Weights of a small mixture-of-experts language model, trained from scratch on English Wikipedia.
Size: 11 layers, width 256, vocabulary 8192, 42.7M parameters.
Experts: 96 tanh GELU neurons an expert, a sigmoid router, a shared expert of 128 neurons.
Below are experts of layer 7 (counted from 0) of a mixture-of-experts language model. Rows are named down (a neuron's output weights, with its number) and show model dimensions 0-255. Each number is 128 + 24 x the weight over its row's rms, rounded and kept within 0 to 255.
Before each expert's rows: a language model's description of what the expert responds to. This comes from a sample of Wikipedia text that the model never trained on.

# expert 28
Second words of institutional or place names after of or the, such as University, College, County, New York, Army.
down2 [ 91 145 132 106 146 109 117 153  83 171 139 138 117 110 153 100 137 163  83 122 174 113 142 117 145 170 134 130 150 150 129 164 111 156 151 132 107 120 181 106 129  72 124 164 165 132 120 147 128 146 124 129 138 163 149 182 139 112 124 116  99 128 121 133 149 105 147 139 107 150 142  87 149 160 140 115 139 153 153 135 136 105 116 126  93 131 118 118 108 168 105 113  99 171  63 144 141 149  63 138 122 117 122 128 121 118 137  89 115 127 114 118 136 146 148 135 129 133 121 124 152 123 129 159 143 102 104 172 120 120 114  82 105 152 106 147 124 162  97 105 107 115 176 142 122 133 126 154 114 135 120 132  94 126 134 141 104 134 168 112 161 124 108 164  98 144 119 104 122 160 176 141  85 137 118 120 118  84 108 105 148 111 123 107  94 115  93 119 156 133  97 134  99 129 117  98 114 176 114 130  94 108 114 148 173 131 142  77 131 190 105 160  90 159 112 148 157 171 181 133  78 122 136 129 136  94 143  91 144  97 165 103 122 140  81 122 141 148 132 110 173 127 139 113 121 120 116 118 130 110 129 148  85 130 115 127]
down3 [141  93 126 145 112 113  94 131 138 101 143 132 148  99 146 130 158 119  89 123 136  86 135 164  94 113 140 124  89 139 126 150 145 112 139 108 105 117 127 149 135 147 143 143 125 183 107 159 102 110 148 117 106 132 121 119 106 160 145 136 122 134 108 123 150 129 120 147 113  84 150 144 124 146 102 182 100 161 139  94  72 113 143 184 136  89 103 126 108 125  75 104  99 131 168  67  94 140 135  94 152 133 105 161 113 147 105 158 110 129 149 164 124  91 124 122 166 145 137 121 115 160 135  74 137 121 169 150 178 128 122 154  92 180 174 135 104 114 107 133  88  94 157 104 133 118 121  92 118 145 137 133 177 152 116 133 118 115 110 150 115 132 117 125 129 123 127 153 163 152 109 146 115 144 116 145 119 137 107 140 160 120  93  81 112 123 151 108 152 143  90 126  96 109 142 147 111 129  90 150 120 105 154 155 125 105 128 143 112 144 170 122 122  96 161 101 113 103  77  96 140 117 110 182  99 122 161 103 100 147 117 129 137 130 169 121 132 118 148  87 127 134 132  80 106 131 130  86 140 156 118  87  86  95 129 139]

# expert 6
Second pieces of split words after prefixes or after "the"/"of", such as ne-go-tiations, de-pen-dent, in-ci-dents, pro-secuting.
down0 [109 127 130 102  99  94 149  89  91 152 110 121 120 141 132  86 130 133  98 147 122 139  91  99 134 112 146 107 118 101  78 139 116 127 178 105 100 149 149 107 120  99 114 153 187 145 127 113 131 115 113 123  97 143 140 114 100 120 121 145 109 140 184 166 102 160 112 146 136 127 144  99 114 103 134 148 108 114 116 137  96 129 174 112 118 155  83 123 113  92 151 119 131 155 119 147 113 151 103 110  85 122 169 103 121 108  99 102 135 128 126 141  96 147 152 118 103 116 118 106  90 114 126 138 122 172 162 101 133 118  89 134 123 125  90 105 115 119 160 105 127  97 125 141 151 121 110 124 143 132  98 135  93 122 109 112 147 129 169  60 166 133  94 133 107  98 120 108 156 167 121 127 147 130 141  64 133 164  98  85 143 147 138  96 119 111  90 175 146 110 134 140 165 147 129 136  91 142  82 104 147  87 147 151 142 162 143 111 149 148 143 175 103 107 119 109 125 139 129 128  98 137 106 106 105 131 120 176 150 131  87 139 146 126  93 137 125  86 127 124 150 123  86  71 163 112 145 139 162 159 105 149 167  96 127 135]
down1 [153 119 100 113 115 108 116 142 147 140  88 121 156  61 108 134 113 118  98 167  96 114  94 108 100 105 107 140 127 158 105 120 123  57 131 104 138 136 116 198 147 125 156 109 143  92 134  95  95 131 117 122 156 126 113 118 108  81 127 104 124 101 120 147 101 151 126 144 117 123 101  84 113 117 144 168 148 117 145  90 125 152 108  87 124 128 124 139 117 134  84  62 137 129 100  77 131 139 105 157 137 136 119 134 143  92  92 141 116 137 199 118  93 126 153 122 158 149 144 103  93 127 112 139 147 106 163 120 103 143  99 116 146 121 137 147 154 122 101 164 137 125 124 141  95 111  93 158 117 105 137 126 139 135 169 154 127 134 147  94 164 153 112 138 137 113 124  94  91  92 123 146 139  94  85  95 137 163 132  93 138 147 145 160 144 144  96 141 114 164 137 104 151 122 126 149 146 136  90 138 159  99 126 136 127 166 111  91 125 136 144 130 203 172 116 114 106  86 131 130 107 111 146 163 134 121 158 129  98 126 126 126 115 145 133 146  98 141 107 141 116  87  92 130 117 120 107 137 165 117 164 111 150 154 107 146]

# expert 16
Pipe separators between cells in sports and statistics tables, mostly after numbers, plus semicolons, equals signs, ISBN and arrows.
down5 [129 155 104 158 115  75 129 163 165 175  95 135 147 133 118  84 107 145  91 144 120 124 136 169 108 117 107 128 119 116 137  89 175 138 162 126 128  81 137 148 120 124 154 121  78  94 100 144 126 171 126 148 109 120  97 135 140 130 167 135 152 112 117  87 155 158 124 151 134 142 147 132 120 154 150 131 138 113 150 150 167 148 132 121 111 141 140  91  87 125 150 131 161 136 113 104 125 166 110 125  87 120 101 149 143 124  99 123 113  93 148 135 111 137 104 135  87 143 124  95 150 106 131 133 131 120 116  94 120 100  94 167 141 130  89 136 134 104 158 108 118 158 122 108 103  90  70 119 118 138 135 146 117 129 129 178 112  74 158 142 113 112 153 116 160 141 130 126 145 132 142 126 137 131 131 120 118 177 125 168 111 128 121 140 148 105 133 113 144 143  94 107 117 144 143 149  75 123  92 111 106  91 157  82  88 169 136 148 100 121 131 111 103 139 150 169 109 124 159 151 105  98 108 180 101 146  95 123 161 115 130 143 106 165 163 147 155 106 119 177 176 133 119 130  89  90 125 118 138 161 105 124  65 115 143 118]
down6 [ 88 100  92 143 192 111 111 141 183 159 170 150 142 139 134 107  77 115 142 102 154 114 129  93 145 146 114 104 131 122 119 119 138 168 125 176 111 114 107 106 156 121 108 109  94  99  82 118 147 154  90 127 122 140 132 164 144 158 135 137 136 162  88 152 110  99 126  96 125  98 150 133 114 156 118 142 116  71 141 142 155 143 110 110 106 127 140 156 148 110 176 154 143 182 118 134 138 143 164 160 120 113  94 133  92 132 120 154 143 125 142 114 146 153 140  88  95 154 149 151 114 195 102 119 115 152 127 116 123 139 112 157 128 155 124 168 147 118 120 111 111 123 123 135 110 154 141 120 157 145 100 137 133  95 139 110 125 114 172 121 164 152  92 143 147  87 145 124 133 132 145 152 140  79 119 140 125 141 163 142 116 159 140 155 152 121 107 103 121 151 122 109 112 115 122 130  96 127 143 139  83 143 126 113 159  88 137 140 169 151  77 118 137 105 127 108 137 131 105 133 128 167 114 135  91 162 145 180 196 111 127 161 117 124 127 163 135  77 113 137 121 140 129 150 121 154 133 142 152 137 158 137 172 135 178 103]

# expert 13
Inner word pieces ending in i, such as ti, si, mi, ni, chi, as in e(asi)ly, ha(gi)ographic, go(bi)id; also table separator pipes.
down1 [122 123 118 159 104 135 132 120 147 114 118 109 171  94 132 113 137 125 194 105  78 126 134 171 120 196 125 122 115 130 135 134 141 131 148 120 143 115 133 122 130 121 102 117 136  94 122 103 141  82 123 153 111 184 186 174 117 154 130 131 118 155 118 129 171 140 170 122 161 135 129 161  72 119 110 112 137 147 167 141 120  92 156 152 132 119 109 116 132 117 135 102 117 118 107 178 134  91 151 144  98 125 147 173 127 116 148 138 167 126 111 159 132 115  90  86  86 134 103  95  91 152 118 135 128 142 127 137 163 141 136 154 105 128 174 154 125 148 170 138 135 106 110 123 127 134 166 134 130 122 101  84 131 122 101 142 136 123 147  95 157 136 135  77 120 131 111 170 114 178 100 141 132 128 130 153 162 125 136 113 116 117 129 158 105 142 116  97 134 143 164 169 122 133 125 115 109 102 118 135 119 154  98 147 122 118 118 156 192 178 123 133 126 157 150  93 146 139 109 127  75 146  86 180 100 122 128 135 122  87 138 113 124  92 155 187 139 137 124  90 100 117 112 117 133 127 138 137 114  96  95  97 134 163 136 103]
down2 [116 124 154 112 109 107 181 110 120 134 129 140 151 126 119 114 149 116 101 153 119 121  76 125 107 175 157 151  92 118 112  88 148  96 152 154  77  87  88 170 145 136 158  95  74 145  73 153 139  76 126 115 119 135 116 100 111 100 102 105 114 136 128 101 120 184 116 152 132  93 121  91 116 141 121 131 129 121 165 169 118 110 105  95 128 151 110  83 125 118 102  76 128 143 139  95 128 165 103 128  98 113 131 111 145 115 120 132 113 116 121 150 143 160 126 115 106 154 166 149 133 140 145 130 125 116 140 130 171 131 153 136 152 117 137 181 129 115 139 126 155 146 107 116 101 137 112 142 103 121  90 128 174 115 152  79 126 116 131 129 124 164  87 128 140  82  97 121 109 179  98  97 196 126 127 123 133 162 152  87 116  97 142 139 116 161  92 155 143 141 114 107  97  97 123 165 114 146 106 152 134 125 158 155 125  93 108 159 123 155 130 162  95 111 118 127 106 176 118  90 152  99 158 128 116 129 143 153 116 156 117 148 157 107 139 110 108 162 145 126 138  86  98 123 112 148 119 102 137 131 116 113 109 114 142 126]

# expert 61
Connectives inside institution names and lists: of, for, and, &, de, von, as in Ministry of Health, Institute for; also list separators.
down0 [138 117 147 145 155 131 107 155  97 139 162 134 136 165 111 120 121 118 148 167 146 153  85 140 158 126  92 133 137 110 105 113  81 117 118 142  98 135 146 128 141 141 129 114  97 121 137 121 103  92 127 123 124 142 141 123  95 100 106 124  89 119 148 107 139 137  76 179 166  87 134 120 129  84  68 161 167  92  97 156 110 146 164 114 110 117 121 124 140 140 103 141 111 108 130  98 129  95 146  86 113 103 167 138 142 127 126 114 108  96 110 148 101  88 134 144 113 144 117  97 114 126 107 163 132 152 157 120 160 143 118  91 117 150 182 104 119  99 112 123 145  94 147 106 195 138 182 113 134 128  65 130 150 131 124 151  80  82 125 137 152 101 127 116 130 141 148  94 131 141 118 140 124  96 142 162 141 111 151 100 126 126 117 114 140 105  90 138 159 121 116 137 122 125 132  57 165 163 118 120 143 137 146 105 114 149 135 157 169 131 158 140 136 127 159  90 113 151 150 137 125 145 121 127 154 127 113 165 140  84 156 142 159 165 175 108  94  78 110 135 130 151  93 137 156 108 141 152 115 122 128 141 176 163 125 132]
down1 [131 129 144 101 166  69 115 152 135 129  93 142  92  90 121 129 141 130 105 174 120 115  98 127 139 127 126 151 146 149 130 130  67 111 159 164  74 142 143 153 168 113 123 102  93  93 159 190 106 121 116 136 125  98 128  84 116 118 118 129 140 138  94 132 134 146  81 194 132  90 178 138 154 123 103 139 166 164 154 115 110 115 147 125 127 125 143 115  75 164 118 107 177 110 139 125  98 141 174 146 132 105 114 113 159 170 153 177 119 115 112 168 136 141 139  69 147 118 111 134 100 111 110 123 103 118 127 124 106 165 123 114 158 120  85 151 103 130 137 102 154 155 143 150 132  98 122  90 118 138 149 121 130 136 101  87 120 160 148 109 147 141 126  84 110 152 156 113 169 159 113 127  65 150 128 147 121 135 109 148 108 140 124 117 149 144 106 161 130 139 109 119 112 130 162 127 129 157 113 123 106 141 122 110 162 116  93 108  85 140 129 150 116 149 146 123 119  88 129 108 133 143 120 106  93  70 108 127 107 139 117 106 117  99 160  98 149 103 118 140 131 100 142 120 125 100 137 131 150 107 134 112  93 160 106 138]

# expert 44
Equals signs of section headings like ==See also==, paragraph breaks, and sentence-initial or mid-sentence "the", "The", "This".
down6 [122 154 136 120 153 136 121 169 150 147 158 121 139 107 166  98 137 146  89 117 142  91 113 107 130 181 135  97  97 107 164 139 142  98 134 158 145  92 102 131 172 139 143 124 114 131 111 129 143 104 120 133 101 111 128 128  85 160 123 124 152 107 140 129 141 113 143 127 136 122 123 131  87 135 153 164 111 132 141 109 137 151 118 154 136 100 144 125 118  82  86 103 150 133 163 110 152 149 117 151 152 117 110 122 139 123  77 119 119 119  63 112 154 116  75 134 118 153 133  96 140 113 118 103 148 141  79 119 126  75 132  98 100 138 118 151 128 189 146  89 159 131 116 130 152  93 136 149 171  83 128 126 118 101 123 114 134 139 127 125 165 112 178 153 141 118 119 131 139 121 178 132  78 123 132 145  85 113 142  72 114 112 126 101 127 147 121  99 116 116 102 109 150 143 144 113 120 149 167 160 103  89 103 149 111 127 132 122 126 134 145 123 137 143 163 136 121 152 138 188 163  51 145  93 130 144  91 139 102 118 112 113 130 141 149 134 135  99 122 125 134 163 170 152 119 152 164 201 105 125 167 144  98 150 138 125]
down7 [140 110 130 101 151 141 145 126 120  94 133 143 172 156 166 140 155 124 139 113 132 114 110  95  91 110 140  89  99 144 131 124 171 194 160 173  92 102 127 188 162 129 122 197 131 125 106 148 117  95  94  77 124 132 102 104 142 106 155 132 141 111 113 104 113 157 134  88 145 161 183 133 122 114 139 136 120 123 145  96 130 143 166 125 108 142 162 115 117 147  94  97  97  97 127 114 145 133 127  92 107 152 161 148 132 105 128 109 108 151 122  93  81 123 146 156 137 165 164 101 123 134 119 122 172  74 104 151  97 115 126 126 123 143 141 173 135 142 114 153 145  89  94 118 107 100  94 121 116  91 123 158 159 111 155 151 143 137 121 140 159 108 138 128 132 117 180 164 130  81 149 130 150  94 127 116 144 118 142 125 150 136 170 140  90 105 102 142 120 109 121 150 144 142 120 140  95  61 127 127 135 110 109 124 132 134 132 136 142 142 119 141 100 115  80 137 153 146 125 118 151 127 105 107 164 100 112 140 131 147 130 121 156 149  96 120 118  75 106 147 157 122 149 128 137 178 158 121 144 126 161 120 145  90 154 152]

# expert 34
Cell contents in sports schedules and stat tables: scores, W/L, zeros, state abbreviations, coordinates, and codes like MPC and JPL.
down1 [151 100 132 156 136 167 124 121 131 124 149 125 160 153 167 109 127 113 107  92 153 125 119 121 115  99 122 165 103 119 120 139 119 168 168 146 153 103 110 110 120 122 132 156 148 119 116 137  80 140 122 105 125 148 169 141 115 195 135 101 119 134 120 122 134 146  74 152 136 125 145 133 128  88 103 117 113 150 143 173 121 154 106 110 105 125 131  97 130 112 131 147 100 146 137  82  75 133 155 162 160 137 173 143 147 106 165  87 141 137 122 125 120  99 156 166 136 106  94 169 132  82 124  87 116 141 124 109 137 122 150 120 130 163  99 119 143 117 104 130 150 109 138 129 158 106 195 112  96 104 106 132 117 144 190 145 125 129 107 197 123  93 101 134 125 182 109 104 150  83 108 137 138 101 160 158  91 137 133 145 135 118 150 151 126 102  82 153 119 170 156 165 109 143 114 129  94 130 119 150 126 122 129 127 121  85 128 127 157  98 139 156  78  94 129 129  90 108 121 124 135 153 145 105 106 111 139 177 183 105 124 133 130 118 143  79 107 111 141 142 131 116 130 148 117 139 141 153 138 150 144 117 113 134 144  74]
down2 [129 117 137 141 125 142 104 148 124 135 157 133 123 116 147 109  95  92 104 116 156 137 127 170 103 147 119 113  88 165 134 115 137  99 115 107 122 118 100 104 139  93 145 188 105 129 125 130 168 121 125 133 130 116  77 148 162  59 138 109 135 135 158 160 160 134  97 171 107 102 129 106 139 137 128 186 159 124 173 135 120 140 165 140 116 161 108 117 154 133 139 171 130 109 140 104 123 137 132 119  87 124 112 169 130 135  79 123 143 131 141 136 128 138 131 135  82  94 119  98 165 118 106 128 109 109 138 135 130  85 146 123 140 138 158 156  72 138 130 110 120 100 104 132 130 111 137 153 124 112 160 112 111 113 139 180 122  96 149 157 142 103 165 158 148 122 168 102 146 139  81 109 101 129 121 130 118 126 126 104 113 121 112 133 169  93 126 119 141  70  61 131 149 137  96 120 165 126 136 144 157 116 106 108 132  80 142 135 103 132 146 107 103 120 142  93  97  97 104 161 117 152 124 132  72 127 106 151  94 113 107 146 139  83 146 172 116 172 119 152 148 194 140 133 151 144 134 135 155 131 154 133 130 143  78 149]

# expert 12
Middle syllables of non-English personal and place names, often Slavic, German, Portuguese or Spanish, such as Stutt-gar-t, It-aba-iana, Jak-ub, Ko-v-ács.
down1 [156 129 137 150 118 116 100 171  95 118 138 120 154 123 110 124 144  69 130  97  90 128 181 138 168 144 126 128 127 151 108 166 140 107 117 153 127 128 200 133  77 171 103 130 124  89 102 111 132 127 117 120 135 128 137 117  91 130 137 106 158 128 135 173 151 119  97 131 147 146 154 100 146 112 133 141 104 125 105 168 174 141 115 178 127 123 146 140 160 150 114 124 113 211 130  79 174 121 136 119 142 148 136 147 164 100 146 165 140 117 137 103 143 136 135  91 132 166 102 139 173 125 126 145 101 131 110 133 156 140 163 113 141 166 143 135 150 143 109 100 130  93 142 130 106 129 117 113 152  97 135  78  94 145 160 133 161 120  92 112 113 120 139 144  91 117 108 154  98 123 131 103  91 105  77 120 136  87 117 105 120 105 140 138 144 190 172 135 152 115 164 171 118 136 134 119 100 115 108 102 102 149 108 133 114 109 132 159 119 139 129 144 137 124 111 132 140 152 144 159 169 138  95 129 127 145 119 103 169 123 122 118 135 109 153 139 103 113 112 135 137 103 121 115 122 169 156 164 137 162  93  82 139 116 143  80]
down2 [128 175 114  99 134 146 101 155 145 173 108 120 113 119 113 150 154 109 158 145 145 135 127 117 159 124 150  89  93 107 131 119 149 126 120 134  76  96 146 161 142 156 124 186 127 144 146 161  86 108  70 133  63 164  96 130 109 112 158 131 185 161 100 136 138 126 135 175 115 135 111  68 180 144 121 167  47 133 142  99 145 119 114 141 114 145 119 131 143 159 109 108 158 148  90 135 126 138 125 109 144 126 159 149 131 142 101 126 108 126 106 119 100 133 128 126  98 109 138 161 140 119 102 164 125 135 101 148 123 144 137 134 124 108 151 108  96  93 161 148 111  88 152  98  73 114 146 143 156 124  91 157 109 106 148 115 150 151 119 101 175 156 133  86 104 195 154 120 106 134 137 121 132 159 130 151 107 164 126  71 152 112 115 106 125 156 122 103 130 142 124 115 138 128 145 100 135 140 106 104 149 163 109 122 132 116 164 104 124  93 171 157 154 117 143 133 141 112 156 153 126 106 149 126 116 127 170 173 103 112 116 125 117 129 103 137 131 114 113 157 145 107 137 112 145  94 127 130 140 127 138 123 122 147 127 154]

# expert 8
Commas, "and", "or", "but" and "of" that join clauses or list items in running prose, e.g. ", which", ", saying".
down1 [131 122 103 113 134  94  88 136 184 124 143 100 118 106 116 109  99 151 128 104 136 153 109 146  91 113  82 119  95 145 146 145 150 121 116 125 148 113 111 178  73 114 123 134 114 143 131 172 108  98 133 105 134 143 166  92 134 113 122 120 157 109 124 127 153 151 128 105 125 160 141  85 133 139 128 119 131 127 150 134 161 148 162 145 166 120  91 137 145 106 175 120 185 113 121 131 130 133 159 144 123 153 145 161 150 158 121 143 182 131 154 135 166 152 154 128 110  91 101 135 126 129 119 124 109 113 139 135 128 101 149 153 142 103  85 144 167 190 147 138 145 127 108 136 129 122 177 127 131 109  95  98 127 146  94 131 107 131 116 123 155 125  78 141 111 181 168 126 113 120 116 134 124 135 152 160 126 136 139 120  83 114 106  94  99 108  94 185 120 125 127  92 135 148  92 118 125 115 142 138 162 120 133  99 129 131 126 136 143  94  47 114 142 138 128 128 144  80  96 173  80 114 118 124 153 110 170 104 136 129 135 162  76 152 147  97 106 110 158  79 169 108 103 122 142 134 140 100 115 120 138  95 112 105 120 142]
down2 [145 168 123 133  98 139 163 125 147  92 143 107 119 147 131 186 133 178 121 136 162 129 138 112 105 107 168 133  82 133 127 110 144 127 118 146 173 125  81 129  92  99 109 104 154 132 123 156 143 145 125 134 108 133 150 135 134 139 118  87 177 144 139 123 139 144 185 141 156 151 132 119 122 105 170 104  91 140 158 162 140 116 136 124 121 134 165 105 150 120 118 121 146 149 145 123 182 155 159 150 153 165 121 129 151 128 139 123 135 101  99  99 153 146 132 137 125  98 152 154 144 184 122 114 105 101  87 104 154 116 106 123 112 132 135 137 183 132 149 111 116  89 138 126 162 115 164 117  89 125 149 145 108  81  93 144  88 118 116 133 163 124  76 145 143 101 155 118 150 127 115 158 165 111 100 148 138  83 124 127 124  95  88 109 171 151 144 178 121 117 158 179 100 154 122 119  95 140 119 110  95 113 149 107  71 139 151 102 137 157 115 120  94 124 129 139 130 118 126 153 134  77 101 142 127  99 124 122 105 134  98 126 108 165 120 138  93 134 131 105 131  81 118 121 127 167 125 186 118  95 108 146 113 141 102 124]